Experts of a small language model: 240 SwiGLU neurons an expert.
Below are experts of layer 15 (counted from 0) of a mixture-of-experts language model. Rows are named router (the router's row for the expert), gate (a neuron's input weights, with its number), up (a neuron's input weights, with its number) and show model dimensions 0-191. Each number is 128 + 32 x the weight over its row's rms, rounded and kept within 0 to 255. Numbers have three digits each.
Before each expert's rows: "comes after" lists some tokens at least twice as common just before its tokens as in all text. This comes from a sample of Wikipedia text that the model never trained on. Tokens count by the router's weight.

# expert 4
comes after: " in", "19", " 18", ",", "–", " ("
router:130110148084155160199172114136156109085217152121109135119165127103065130107135138128151113106120107113102149134106111133152112141141114149142155138138010115180089086110123111138069068144122108084086131114177116146133116117134135137115144124138200132151087144119122134128131113098144079101126145105171096129127088115141114114153091183152117158113120141102155104156167128062123161124108115122124059132128150088153177254138137114140089126140098159135129135159135178016174119140110134125130136121178083105165141197074116125198166208115152137116119100130105152090131181124110121068
gate0:138159090200062156204117097136119113116092124090091101087168107144165130134048171160110155104199141169091088080099137142143142170177109139152080148112141101085103133093134109111169147114161056120121159160158108145200117154128056115109166118144150209143109112112123115130151118132085222097080149113116173163149129123178158135104149128078080184094164138069181175179127146075155112126162158123060124138109139151063158152102115148132153103163146123129120117126118140138134128139160075100124132094137148133150133087120116147110124114110073165145093164097188168125120123139130156082
up0:151135112112136133127177095172175121110197109121122136149201069116130112140186172176165153154093164104139137147125085130084068045149122044064119067127118119228126092204093119133122125092114190160118130139129162094073135140094197125140114096119177063110110099074145190122104133125166115149116164147129098092147174116091119130137110143216132168100060137156172137141141116137161082115134153126139137095136134196129125123159088137110146122131133140126135156109121112103144092098170084171130127083137121132164094173137163107158111128152135085115149069172145137153129171113147129117
gate1:132152144178174124072165131058143104117127105119100152093094087129149093099181089110131131128091119090081103140106120118068137140094075132146122109171156141128145154163152101115138062064108222086134106171123181120159115135124093122108138172140106165125153167140137161145118110096113131219141133159087130109103140140148150148090107122150050127152166143129150107047100122193164157108133085199168136122175121120129139136085143165157092114160114166181113154140159103089123115117106102090127106102140154184080049102146140048094123113150145134158106078167164168092133135103190079148
up1:142112115216159134060099096130218145088153101105066150076155082125137152168114116129126093193068109136124101131119228135116166136123133158151130085163181097143155166145110139077135119095158132131100118169150125112167158110156116161123148104144146122103164097113178157086087115135148077117176127092086212145086169093125058193143110163174122101146124103172145127040135149140145098146110173176145150145093063138143174066155124151085139131154165142111170147144120139134140119123152155139122139134140132107079105170159121090118086111059080127156115137139161124092168111112116118126
gate2:179117119143089107120182097141150173055112121115160178158133125064128109068139127150093061199109165134178101171102150101109115134110159172098169110102108096103214163119127105071145137134043194140092112148158105132154139127114105135134114125101150141143177104117164097124078168041160124144130129145086189122120107131123169176105125144121116139134173194104191122069139143171096106108157146125098155127159144148059170112157120139178165125095112162093085114139137142148153179117138134108114127109142094164122079115151101149155125100138183139097120112112210098088107180073148092133
up2:158111136129090136130103145128166193085100095142075089148184128070100154067128121121108139172137168095115073135127160080095093159124151073101158140176106110105153203131099087138147110181112148099166092169158125139155163123142095142086136125095138175113148122132123139130112165118090096165067123121171162120130144139100126095181090137083124147044202130081114123130186094134099095100103174145066138163131107155133138120095135125145129137134121129086131066095117173144136141110194154175094159097083115161100035079106140181118117088070182160129158075124152122155107108114059126106
gate3:116153159101101091130106177120111172163126188122139093186189192103102077156104119126125074120169117151127098164155174092082158098107122163164139144103219118157162097094118191137097152117127119165111098126106173091053126123158176111200078131117107126138106167114148114054121134127162086172118110109103153152119171150128123092160179104129138111188162177141089146123108154135100097166146132148153129131112126092193076164153100137168087165142089155148122072098134146109160093113076154107170115182100091112100168130108116114148147105147093052116175096070067111110148107099156149117
up3:149101085172066212121146126102102155133143099116097134130097119137114150129074148117155145154077185156108179097208160153162150120207114102074129114092103123078120102128032078095146182103128105089147056088157124148138109190067083125134124128105194165099145061138129128167134148176099087098094103127113122103128125075122177172088138130119168087156131133098120105124119133126107153161201108089154137137115169180121161125122059135046126101144153128137136165135121133114134114160186140130098144108190157115124103172144114157119145167124144156091118097124140093124108178071117126111
gate4:179129194098129146168098174113091123141118159108159136120087124137139074114138128148183105057096169122128102114164127122096213070140132114134129086079040178095177080154132085149133137173077126098112102111095154140106115122105153142151155108192102159138109154127107084095074140134170108133118069181114082098124190132177149114227153096159131115126088133142144145152156128083096119088139123130148124138120121103156112109156167083153113112087141143116127098169111128145126174095165118131159124160069140122141130068074122128156164194206111119126091190161104095138140083112181121176
up4:156114131111163121219093103139125181183189091105097092127124186153139134058166131157065125128178170090181129184100108104080090125070108094124110164077110130103130080186165143133129063061110141149112128128124129145113137097068118112096178151134186156099096089099137164101115075115133159101134150076140112123151178177105105109074110138113167093089145155127082142140115116117107134153129091147110160120112105119159146138135146131104123141089127091143109172080078149138145237165114092134140109098071089146097131131098138130178145146141164132122146139196136101094091083207120129125
gate5:148127128089171155160129152128125141123114131146099133127123128139134191123090130155150180079136097115088177126117134109094148079113162119109109153166049139237176058163147097106138134128096148152143193126144131172191124101127098104102148136152140098154091136142095103127093131105167151175191130146128091113133148143169125168086118078130192077057114133182161100179075115126117086100173126120157110173113109143134185178093120148168131106104117143106166121139105125131142116122134099085133188204150146147123169059139098156127082179066106152110145096123228162133144135079101113122
up5:103087137114138131114123147110101164120121173140143108137141111100083121135134114093094122110130129151130124107101134099131119109110133073082163119115147179073083203116105120137131160080138096118094104125113140131073197143104190140126119156118070125155190081119160190176144136131153101132076082160111125085104163117069125121092111076134120148176125156118082206064132135140153147133098170092105166059160080101140096134131162068186117143141152143168097100065143141126090126124127181149177070105082131115143142179158147054135171090178140080091147079093078043101161143161133144144
gate6:155137152125136166089127200094095121121144115162143141128144138147166092128130103060072169113143105074164086131118089104104093142133136107154115135122160052152144127108080090109104103181144185038130142175105106141144125182114153149068120117126174184113140083149160155167134134097157077154132157071143165125098161145112136142155209153113170139140123068138133136135085120149188102107119157119112168106054151093076148162097108101150169114164160165138113161099146185090157134127116095148076105166112152110184193153130170159106129132190125151188078104153187120105130092142140131067
up6:150064108096121170121072102133121166183148150178187180123112158085116128125178090116114131102144092087155115152183175072107164087106133132157152105163147055152177100117097169138143097205115169047154151182099150135085142132140170169112135098156133142133165120178187172171091117090160049147118085060130145080078212087139099136079147116095141128163097171168135155149184145100179102136101152143101097117110120082122159124145157100145113150085128135118125157128192127128144096100125138114159147138108133083148156204133168138107136165170118103119118112131116127134094144091143130146
gate7:115090103120155119132148130138188164136079149116140149108144122132148133187181107174088105076173093174123178166065141139119132077121124143067171104110069060184123085180138107106154151201119163144079118135053140138072171121139119090167165113146112083080150176137122170198099137139155093119126164039131144128149160107114125173140092103158090129102140170128161136123132114107146073115123148121134114095118164137143111157127126127100167134178138141143136141120117110108124055115095121101156097128143109108123059091083134091091116175174155161151103125080123161166148092151210079190
up7:101155140163150138165119173122108128160100088125134085136090155174176176142070141138153143135142109159114115104189125091143100161140126108145157136119090102135121164114145115108180185122135103081117213113113102108132106110139069173104141136142093199126102119046140046192190124178091078119093090146145169101112119136139116139113167031091138141155150110113113061115162159132116145143156151190112120175127131111100107110085073105089090124154127121167080127154111114124157123125201143152169172111205170140141072098202122136130139134190082086101092134147118135121109118161130151148
gate8:141133168137131133076137166134091129092100134094114090117135132177157050081103108087191050097041048182110032152146120153100105104125116146168165114128055125115101152123158112123131140158125151149077131155136084137137140131092059110124114141128074115130133122110102172141063092076110089160166132170088186125116152142148140077167126133102077082098140147126137119100138152126155125064142131159145071148148086165133117110126152099106081129113097166154072138144173148111148149084093174085145172114160137176128141117157121122055124135080143116128078146107078155156168110159152138170
up8:108158208111113115116190129162138110115153106136157145034177154139167161140156107128179129175167070171119173146047105115165088164098150091107164127111135148063123134133138136103125140146118122114113125157160155166143110123142119133126119116136121157151102127120133139124098138138087117111152110145112095157089141146084188105060130083157081083115190055156073101153140145190110121061083230091103126129088073153129130164058135203114147107122137148162139115111107120134123192160144191122190160151142098109151126133130136142122129098117139190086100115109117149180119133120118200145
gate9:157166115093109086090069109085102139103141154154126187134124088161130161089165145170102100080140118165146121106113100062088154123092169140148131120144089099135133128114111043129120134193122119145105165133126134132130095060135143034138156153126134074135109099076108029152081128136090142131196158146166122160144103164155201153137122090096122161149087136134127165123121105115145127092090113124157120148107172079091163147127149088167149144200124130111140144110119121140134081052091095084113144128158110157190078138051147076153142116176116177127112125134172089191156140100136087130
up9:146108131167178121114113065162144081058138119127103110085116108170196213143120139146058097106113093135169108040084083140124121145109106091140116124122126111138103162155121199124107151124155114019142152141083186097150076138091148184115102131126099135121169129075185095152129084083119162163170126158161151148138154086114130143133156115104069145148152115147136137142146174127128136087155183122077157134084131102109105154112101118151093129187138118167174110128119125102135075076124153141163100127173198081178095085128143121146143118109064166144132130104121141132136123142204170159
gate10:154076162107080117112137161141183125115114097113073110105076107101175176190133106143076146148140107136065143087115074118114178147130149090099102100124140111119115111197115134103113181097176062158162125110085152073129147159161228129127182141134110114132117099128130110141143120135113170108140136177090096155172120127069093088178108074169096125105152126162090091104180090184146154062103172133142161092116100098126117166155166140139157122168161146184199174073134147142174113079167162173153085117090078148142139139117122128148132121174150136134158143134156128140143154138179104193
up10:066133105142151106079080149164099194146112123138156089132116127119136142115159121079095092111187145166150099121093128103128090140155155099117214104110137175124150095131114136119175139110087152135130112132170130168122118095125144104120150117147091116154094166158132145116103148135069126126183170072175175126115150182154109194146200162100126141131158158095152182041127156109132140178125106114148156151098142130138193115115114135129115086200083059135116184126125111143182065134074080077151062105162144050203100134131120087138139200139098130108130127134125100168173127135154144094
gate11:107157131091173152186096138160112135080086105143171078149116126056137142124140148090165113139071117103099110103075115120142169112099125178205176166119114175099111146158122137136109099099137126109125144144124173116102144125153107112146191133116142182160138104181123193161134076124147119109136145104111122109113094112221105163148101108100169073158058106131084111158065143122184120155140153119174110133137145033123152178106155069112153144155111160138144086174123131051130170143084099173160170151094136174074177125082133171119124120120106107133138152063127178103111115106109071150
up11:169094173158133110099164122109133070095057155128100148061126087152176159089108159137107133156169109141128153130161141087096087056062123158149120130098152118161109144153116155118133134128112174103114087114081154120101105091107135089178119117162126134172120094134125167104116144126152089160133177140123129067083157132117185121204117170113133104180120100089132098109175154173112099141126159072147179168124074036105105154146110157157130152166136203161080142064098119148075071158122096233139162129082116110149122130165161072158144162104116146119139147141150137157088113157117112147
gate12:136064168104094127124125081126116205130118147170148059206179098114139147128150158107048146114176123144144113140154124128164112113084152098081121160166160087127114151125036154148123098120109118166121089132112137112116203141171147090144091130046116129129099125183138170138124137171164077092119109124134098164110102177058116119078128114078144179130109104083115113087107148155145138122110122112100136069170097094139092104142185095123057111128162172133141164146108135149076095127141135154123116161127210064172173159087107085103168093088129127151129152121076097099132152101147156132
up12:166145148146087147160151134192095165094071132099083162139063128121118171102097108127140092102159124129163125128151127152093122149159105132136149170121064121193170139162086116101179186150137138049162145120161172151171113105065199165108115095147100171170134122105076122123136125062098140158069141084159112132125159153124191101116122097180144147122118195126168106186146139121099127157117118062118127147085169156072134103114137124104098166120110086078137133194126158158102126172154042169127164110121137096129112125150155140150097141069171185137116198134124155104122179139101139099
gate13:105132122164148106136080159155184169166101116127123110103103173112156140120180149079164141176173091173117105125134094083121104128141130145098147116115158124131148135091048103094136128132097140115124072188104145094084182174080138136139087134121065177133081113124119138142139140163184094149113128050126073067100138151122155110197174108178097121118176076123101127144133164117115126157180112117120183161126113171119145112100075183170123160144120175155225165158106077150103133133143109092146114093135099066142086147127112104141091215071126096114169181109131183161134092117139110131
up13:155097105128097089116161169104106078097127182095118229157144126143129136160043094121096128121085140146143134119141118131101124077135122090148077112195135097141156122148103241077118136119176166129084125137146110152135148175139120132116121110115092166101113126143123140100145128067127131146116162111137153182143194080088158125101116154133206093183077124183190075154111147150145132128142147126133179142129081136150092117108128108154182137053136219128130092112167112123142097163137137193083126196073116129121176127146162124151129121111126117128118121102141107083063099131065130125
gate14:166093109167132095145118146111053100128126137151147188138106120141134106108146134079137141112178128042171114141122127139168192125097101045136097113124174163138094158094128118154098109109122150166164183118114181128084087123118132124143102141129098054091082121148189104061068141092112138126149160162150079137130064151117092100153116181088081113175099143120091146127190179108130137153095110165178114140107074035108178149184159123189145100138111178127139115107132173115092147119073151162095129151167147099081115107117086104117151111148103148170167152158160123153136117194152139130
up14:066137146059096144134149106128162098114165151129138085138193167111105116171085113187162102163120132107135080177144065166111082179154113101075124083131124071161171089179106177120150110141116104133150089173096114130088072078128171118093119116110203143146145140097080106202164148098091150136149166140090091099129117187142128108131132159127132152121162125133123056126136137168127084062150133144128129080115142203146119168132195124129113169108077109122123117179099111124125140110175164052120110117104099179144122063124196167132090126141110107118151094117115139167109152083172161120
gate15:132151163152111116097099128158120133122127112113078104185139111137103081057160117168185152109058062119175150173109159123077155133133149145162098122130108238057145148141135128107117230148115120127173153129113153118078109141129113127188136136161082123072112131138086122107112123090098170120162138128123126168135164173152163100070165117102100109113121133156122113088161150130133161136105098182157175170151192088123149112107183133107195135114137106155150130159128137112094144110171169169134118129063131162021160146164137161117127130192072183154138178104096128120144114142123145127
up15:104123125106085109183148089103089153102111181154209164125105126150145099227040188105181143097130118157138105131180120106175051149161137121094128133143132144160112169148125126145120154174153090166109104121138131155162147158127207124153138108125127088168163141132145053161143115098120112141103158116130137080134070067081156168171144129067158157187078149101127122147117146170105159142111099108134100119148100110186103140142099103163105144153177137082120126121172126136160076155105164147126149117127158100172120119082102094109204180059112094108168143141150118085113067108102104136
gate16:117140147146144144173113138176117134154110139107087083221159117084129175137111152138131211122086092159153178142139145149145077146146143137156109117152110164111128086116141116172148151146125066165118108116108144131149115088088135131106061160094090144048110151100129177116080163138117090110063163062149115121127088153135078104153110178114188111127117153148107106156117142087129105081135151118070131063142175161125092127137154117138044137173203112104054134079156147113102094173125109107101113157128110071148166135186128139147103110139183085160132111157168140091134170110199177112
up16:157109150162128130155218141190166132101138129167084116137114174125154127103104185158121137139103120177088106131114166136104105148114141175126020144183112087109159094159127086153147114107117107158072185107183132138114067152072098148128113128169097120091051031100086086105122110165102180119130089137124106147163167104129162072129119138118166173165118112132212100158138164130114107160119139118122099138145147168041110135148117140125150053142142130133146087135113141143170114170172122092098119144096096153122118166078114152186095174121080120087151125141165151161154129112126173125
gate17:152121075119143097079168053111144126055118123131089161094158117134191134128089148145110154155125117079143117099175175133121129195123148163125060133110110128055142201134147093140111108144105102122154148183138082150146119173150115105125169169123130107167090129136165101163090146161080082122105105177125134115119100129118093075081090060116093135119126129185076151177119162059147059083122152135144152086130082093129127109110101148171097113139203168071137093154169144114102092131099188123104126186138137103166094172161131113160147139170163154142126094095105126074073128167129102101
up17:122186169152102125177115158091160158061106106163132119079155139124159074140088085142154099171144105048119192189183141140143117062129127117113160073087182158146057098075087162117128114124094164113156046153178174145133152136116084183149112127139144162142136113089136135097176192074112132120122120079111155140143150147136165099118133106170142080135134096132132202146163093144147127176132106123133145135106151128185150141099166163079067145106148166154158149162101138095112118189106148149168101111101159090134069110111144175119123085092114082135127172130094070159148161136118101110
gate18:140163130116145087115118094105065138087100135146087138146154102083118099122179113058121166121175112148091134140119144134076121130154049091120121116141207166180165128134146086098105197120107159113182154111192154092121149106180112175139105132071086115153113177099098082190158109124129111132105146138140045174095132136167122095098171069154155126116120085144166153074093132146185084124149090113092148134167150151095102124123148132136112170174123187156090092171110072137062115132138158106163129164060151119096081125164105078123136098165162162129134113124156112168081099179150132128
up18:127141099135170118140169120072170158120147139130135155147105087132181092140194137146103125097193198090122080052152134184080129119146070129064156147127134137149125123125139139148101104151117156130187141049166138143120105165106176122106111113132122105190124127116100037170114100068140180109133125120069096105157176174133133066133120106100135137095164116154185113112066131125144127113115038138176093151183131128062103138149111063157104134117111147184093158121097092132099081100117090110162105081115142172089087092139151157096153104154124165161124099159116097160083111160118112134
gate19:117126111129134124093158124116104113148160096065203090178192109126163189074086114149133160124113162131116128123155147096033077159128111123123178130149152136190111177143119157125100107083143081102152094133102108077134116162103152120103088112160156116113095148138108064170094134115069173112079122187155155101204152155096095109081111144164145136125097149053177145087133173106168159089121127087134146106124174179128101145139165116148093105150093103108128186153144111124122141083077102085143157166119106154121102143123162104168153177083196166112109110191141078125131154171159171107
up19:143194087141116136188082105132117097136148109126131090140150097129126087108125167158145122196084093152083111162075113141199147111158144116097169106131071154174093118045121106138121075109191100157114124132057134092181065136144071144110150126178118119071147134111121118107188128106102119140138105097131134119099107116163099100089143138109083113179052136133175133129168139113135160198135150131119157105150139104198154137113126131185102136151109089151063044129125139107187147104119123129033108077122126147151046147067125115107131148153089185128117143134148145093126116133115125151
gate20:152125216147090102103131116152088047110100177104141087144167154145164157118122182143127155155186148098155114145167101064047127120190113075166116093073126112087122162158142150098128114162159054108118109115099072121127136129175058140132123110083102159131154099124101092116045117082087146137141127177101160119095137166101155188148098100099102144148120127097108093051093165162168127055096095213127152102147107147149071156125166152145108121131153170121097133112152139142132163127114132108143135064135139096095120130100129117193134144089140178094138135126132068132140114103132162141
up20:119089173107082132084089098152093084156172126085115109144142163128139167143189134167140067073133174100146173146142164122118113110157101134114149110155152107162103140093086194137100194134124054093136146076068126109044117136099136198147092132094142136142139174094108127174108128119176117118122161119053106064068125149144052136139096119073221127116129151123126111159187160095142113123124112108158073128098099129156116177137140148181114142118132203175158160087118133127138169140129132110171091126092162154097153101140119115157131149179097164125153113185092160080140094124140140116
gate21:135125153096148130122090123141114129132155095115104175156111113151200125116104148146126149098121178113183161164149090214096090102170123141164113163089174154082112099138122062121110130167125148136152116183167130140090074105093109090207115125095101138101141108088223076136118132128175135100128110165102100148140186174127119080090130089030117107161111129170114188103200179106143099119149105156098100166070156092077173145139124079155179141109094161166168125183136139102131151156135122134139153089095086116109162089169098159123137152151130159146140137110180126161173098142161085143
up21:099083150122181157176137087123149141118130149149103208127119087125140182172106145139171123130088156095110155112117180153088155114163103157088167125161150171126128120113143117130109060176159159164096144086110164120166110137126119084134105099097141115119161132148128150178147127184135144099131100094107129173159195058112151120126160188161086134130111118136190108128118110079107176126076078152141067156194105120120138130162101137174082123086126126112177092102144104119111134152053117163140167168127135112172121139078138094129117049027193153087097159088170106125113151091099126065
gate22:139154060131120133136101119174193126129154168120117122147134096017111131178165155163140138094117128139109169123063180127181082147125160100049132139163104129109184118123127148113144188127090128110118192116101146137074088130170052138121197114124101169101102109148103170168149158188077113152112137160103135114087148079170142140130118122159074178135176067107158064160161150155134126116172102126061138103111138185134152136133125059123129116096154149134202091150131078095105096141138104111152111117107105171109160064124116178105100149146108127133156103110135142108078172140108110160
up22:098096057075105140160135103154095071115147128111133094106138120118103170089121157126131121155139175128149124096161113093149141186172154078154156127138138117148143116153107159147103065103133117103134162133145145081107122091068140123087138096132171090130110152062115175174085117104100118191110175145112120051101180130104133133057180041175099142088148112153150175118042187152130121113153102128155114113093188117128113109132096106110112161128117126140196128096197121119120142029138120139148111144175131120121118120125168149096152095173189070126111107139105165106091115091202151092
gate23:182179174187113118179107119120136138144085131152098143160119104054090139102086142097106123155147106127132063121087142114127171155103108119114159158130102129089149084136100116074111150063126098138160123173150100101173105144136119113196142151133109201084071112108142160122112166141147158126086148088087147123176081152125122120109144110162075091102158123168111167121055176142195094173149113118106093136155138102098151106155129104156138115171130111114164130159131093099065131140103125124193130180060067053061151125127136162184100168156167165101201122090073130132145097126129116171
up23:075050119055163159128136094096137132055169146122099162110121129123176142174093084143128170095144160102138164057155099141152139120144122156143097088109119189163082139129154112115101148175157134104151120042131200157123145132109136069146144097108192103123152166152168130166156132145131081144126101198122085103142128130121125145126139129098123167098115168115125098159188076139112130132110122147201125146089127061136116138110118163117049137079149092152084149097144150084102090134143163152178123086170166174149065083096101098081133147143115080134107124129155066140056152117120120095
gate24:168160132087124126131142074111153140071111081110147047084111137106188118144091108172170120123109063167136163161154122124130106147120128152110149088096111124118097114194170118124103104165200109117172147166117147132174155117187161117111143145127121167162167109147156063170152142064121089174116117170117115136062131099121145107099080113086158181111120085124103166115191109149139203118132147138147201132208139109165171128117151168081099131080181170138128079166146149076139146139137172136122133106092113094136085079177126123141134151135161145139178105070076144115088145169151070134
up24:130076106057081133129142173049179157129112147140078120113141155091110074117143092077118101082119142081158061155106151110107178153129107122112145050105133145110108154088120069134112117126180157124065064095193126137070186112147117082118137110073142091136148144127165148065092127137142080144083122126122138084081120113146101153133175103143112141115149131062092115118080097172131126109095105102178108129142097105187111130141072104154158125140159123172064159054141133104082118144129116179115131100122142108135165152144114098120127110114097029186121088072094140124141110141116125160
gate25:098171098142119126209093137151162154108148124146125155182137131172148154139082162158103167110110111090089144067148114185042153090108104133111111139185206149111111131136127108142104089154157126218137152161130145101121112134141134134150104126126146115101086174116112112161160092174083165073142127085087123164168123149161138096128105148156166132137079092056095156172100146077107110126137142154145102150098207122074105139129109105166126100110101114067073137084117142151157168068070139188089160090093091172140127146084139150116110133132086175090127124145172112121140111155057092072
up25:084159091166147152164079188104076150115128173145160134141117140163128110079111096138157157100146136114095148168105145136109082170128096151138122127127131106115108138142119100148134128167177134149068124172165075128124054064102097092075124102139106142115095131131072106127078100115118100098146086096124165132091111129151090131145096188123115087093063068101134103145141123060121118126175124045155130136085135137133127166065153076195136146071099119055081116105179109145176125147096136106067162114151069181147106047146129116098098098113127121058108126169150104134172119148098122079
gate26:085091094156153156114117075132110157119118135088162114117142131083125187144102154154190141141147118119147083147164159084176169167074099104138139161138169195071191105120132115119119047125210124139112133179134151101080170096099156164131184147118106137143136094141132163138084112198098080121099086103160155184163109124157140169127090118140111099144156082136088119157104188126100029100148163074156172111118087141146142092155147102108094119184129063120109073141164146118134066135129143117168089170075116089123141104099165119134118173130186113109110096140105162085108116140140098141
up26:092125135116111138162102123133120086158126143128121163157120203191163038124104056151134155065114164126098178215184135073131145138113113185132123115088163127127095169099124112104128133118107112144157096109120116147183054107120070118129152119118118165110112058069096097111169120176122165059139112072155087162108166156112158101130132142103164149134127121121115097165119144059145120119104103114157087152098125130139110127093174062168146125082150156121093130129108156155165095181126074115172136081093118129170168115112151090182081152120110156162167116105134054137137134064141073129
gate27:136120105102118143152114105151156162111088093119114099214131096131101117149119070113136146127129085096199140161118134143081078140128124126143137114128154171097159102136191154128119054113159165199076122137138099118089125062075096181126099097119077125132090114099085201164101143087159124123116133098102105205132142120076184081089157167083073095118133154145190137190163160151142176190112138172131204175103113124187127123142145114152149149144115178101100145128127105152118107127118103141150133078068085097169125145134179142179109094074089097113103134151139170086099108144109136155
up27:089169097113087170135121104132135157141146101120111194131193097099117145124107151168111129140047057192117200139085169080135129118111139154112123063112156102115143101164150124129130064132120159161102096096139144098148078089153074115100141130136180099130102173135128153119168123179114137110134111098120120168153078151126098164106094201165145094113124124089138106069155110116101072134148104078082185144210149185106200161111110148117163108162162096174130197134130097133133139082111044114139104103131068125118121097181171094123118152140093130158091108138143143138187084115121148148
gate28:146143118100124039190128124166158145122035144145091203110096102091128169165154125054032092132156135114109105154066171146135125137161115136158118042113186083122129143150154131140125082090182128158117141129156171066161129126144193064168163155083080105082119137108099136162137101111126172138073080125089118166164123165118102181117096141108122165083116107174145148072104147191134140159148120132108131121166087157117145148170156118145100158095175156107117113155144107146117125172099104146125162117150142103086121154099128078129079103137099111088112104110111109094140100113144187139
up28:177157085136149140066121140139109081094125098103163123131160081129095199081138147141139146143068124189124095128122093072132137137178110134166150116140150124107235105172110122180122046113105121026119135121129125123063090163137172151129164115160153133103115129136154117105091101144141083161142090125128116139130177100118191125143101174180113106230140141130138143156163138125086118130130126131151131146140073114083117164100105044174121100117101082140168152146138146096158103167142111125074137111074053095139131149076152176165160154150099111107102112160147101122134105143194137138
gate29:144076150126117136178123089140142092095110134121121178096079146132224124157095104121126070117130132123088150144152155164162151126136176121104175177113102116160133096099175138125131130126112109063116110104174102105175082176136086147113104105118101143171119122093098143143104132138125193115177101144082136154108187123047106147151146095120074117111143170182144123163065194098114161133048088113044092213150150133119102149147098074116107112121126164094139111164184121147128118149086164103168134199185126151066117135145118142164125131069182173139140120102082143122139153097135121157
up29:120095112079095065071132124149129158143153137191185119168195060142065171095167117141164162172130150103180100122070125109167103142116161138102125108168146098081112164122077132140097144131130160171148148084075163123060117096084131095178088155161119131096160150167172149118123137088144158110091135077118124110194133141148102065081183144110124125141133111140130061108170104141144172065193108173165153085102133064129152075157118180153161141146154111136135100121156100124110162085113091162138124096082150109169182153120131135109134141190136088138142146139171101108081077138144123131
gate30:108136125077123140132164092111043165117110159118173111121118087093129125136098043081106150109104143086105191134108172130076114124116131050108112120107115129207111148093161127154137094143154139125131181096125153134165099138103118144144130161116086071114106140155160145059097147116092162139093104142113138128161149097070120129200168126119124077112143171141124157102095120141113134120105107121164122172084105109122055089168186098175098123090177194165147123052148170125105099087107090088143134095162114080134132102128106168084139044107124183156165073137135173152164158112183119134
up30:124105112080140145095179166147112167180149130108117107185191207100144113110138100046123098119142178066156164106179153094071123153154137086108104157186163152143066211060125094140128176110192158126155161101158103130123133179158160150081110133117103128079089141122111115079115156162087153150089072172113091117158128167174131105178113125109128127134139116137113144169122127126152149136080148115192076159096097120097096117192167107187156141123150126123164118136119129147090156116138103099147156112193121064205158118145095107085145107185155118150132092126132164118141131164127143109
gate31:158124178148080135140136143122110122104125101153028084148119116114165092139168149090149138103129085104125106158055107181097152127093116112097149086068161142146107066121101090077139107090135119141173132123166122132162164099132062133122142143115120174140067203128119114114107159161143189190089104141137130220140139108147139143176146136125102137093144086109188137111138132150161113081143156149156113165107144115181109170149116103107176137138087106201148155111099108138153106105143123176073082098116124172135128060119122211111096158106095215151093134127203101160086118136118128112
up31:094159177120169123151159092120172130121175115164129154129184160113074162134149125099060095137146175111124128146075144121121131197166141125077145082103141169068057135181118148102129096197141100166153137188113113122154169167110125130088113148119122168125109150173109197101135115110140128097097132183103094151143114184125112014132155159093128164104115120100093137123096120153221195098100114124100144081108109142141123132068146166168122080127127102115153108068122147130100174141184097209143128101143168107159157145124125124169107142185121110121114104110089129074158115146109150088
gate32:166187147070136134172150115183147114132088086182139142119140098126116184132098161099106105172137130110170143154095113090165156063096195093139212102074098087133080104139136151110110142166131089161143123175082147104151126131178127151096134124128167177128173082125145135104123121195136177141118159152177123158131118136053109119065106086155152154122104134104129114095143167185103139127111108167088170079174129086100102142148177075148111112109207079138108147117090209122119172144157160150091145143134099103142149129137094152145080137138170090132130088096104053109102188148131116165
up32:147192114149038128145123135110124172125132154103083163122113139138066100094115186166123130171147116150117118117145140128122088100135070117101108119115175169105096084123095107093101161114078112157152145131105142130131094088067111099121110176113151100099077168079143108131098155153166147094070153107077064190124081150185123134070082135137126091086096047120129134205121128198089121111170083063058117137122123148143163113142148120141178160185150116063162126167116107123100168094111132134090079158127122185098134106093108148103150105150087113113126141092136138184086104122087127172
gate33:089151132052102114196148106092149156096156178109120178140139132132131138120184099137080149144147118130177178158116128072090117168158137049172078120142074126150099091143097128116127147122108121135091145177146152134126112084089044070096098168084120100060116126160117210166183118158139136121079153083154095142165134154091155061047105133130167156070075082100105100126104116137168135131171095183077102125121154121180088153116126165129137147145142108072113173093143137133126084132120089129113135102140147060157164074143153084119142108114184161152139129155131128129124128117095136104
up33:155148092193155090083113161165088116165104081138117106066089101125141128152092176119178065162081146132105096121141157168149104125081155152134146128107195107098166156120131119147157141128149092131088125119103087109133137114167177212144185074175134113159150154102153096108103160101148121158208116160104220110099088096158101180175188138111128092173154138172146128123132136136107119112091127094140198116133087142097173090104098102169140122123140180124102073150116136137187193081094198113113111172118118156109106188116075154114123121139121086110106157101155184123139138136133142166
gate34:133136162114125127176081193185062114088150104171190121155170123099124205109115139096099147106207094147104186126097099146141180112118117122137080136129193106136081069164176173173092140148153143151149171114130120113087103135148157167144148091110108099151116172116122105194126125114168147099071114137050148158159104161126065114111112094135071094182146056128150132113153114166154183105107130129086102145124155139095142116198114119092150120069121174128153110166137111076174115109109170147193079159096127124106146152073097141109189121135142088152135118116151099122112150148178138119
up34:140127099101147140112098135118053133169148057136138128138102172107147055107141094094115099139160118144159187136108078166150138122098161140169165113093200150149114180115133080099130071154153104104142093113111104119117150134170169109146139136161134116109127168075139161151142149117066129164102074153203069115150074122108162155110088122171079088127047116100120134157100129112189123123124164101197093102117149124143188153167120141146088096139137117128111154099167108182122128138064146151055138132183153134187172132130133089116082128127142091115130105075209137150188142083167122083
gate35:126124105142118138148144129106109151097073098116132192109107113144089109128101159165150099106138179111093161108136106077130138112097123109109160133163200032089115170097165082100121149131136187208134152107100122118123111084114123150155160128151082135180169136114135198181140171157102087116130123122087099126098118090154169110126073130104169136115100041133120194181054144118114151150098113086096093081157098092103135147155110064127150162132153161088109119126170179178135065150135123126135138153143134164078147120190067095088081118106166114087091176077120133088099146146142101165
up35:150136149140119105117143157192160094169093122156167110142101099074145142066146142105168133174103083166155080095144059139134128081138140181108171147156075191137123094140069162152125152141126126028143123176111142115089149162147137126133100152172144159084137128140137111138142059051184133147166105171116158106124120137132151105106125127119088141203150153149145111038174165105137116085183131142140189159085134094087153077148127130130147126146091111166174144141098075106139163103124121101134128154098158136165137132102137182171186155170123159170140131214158143102095115144172113168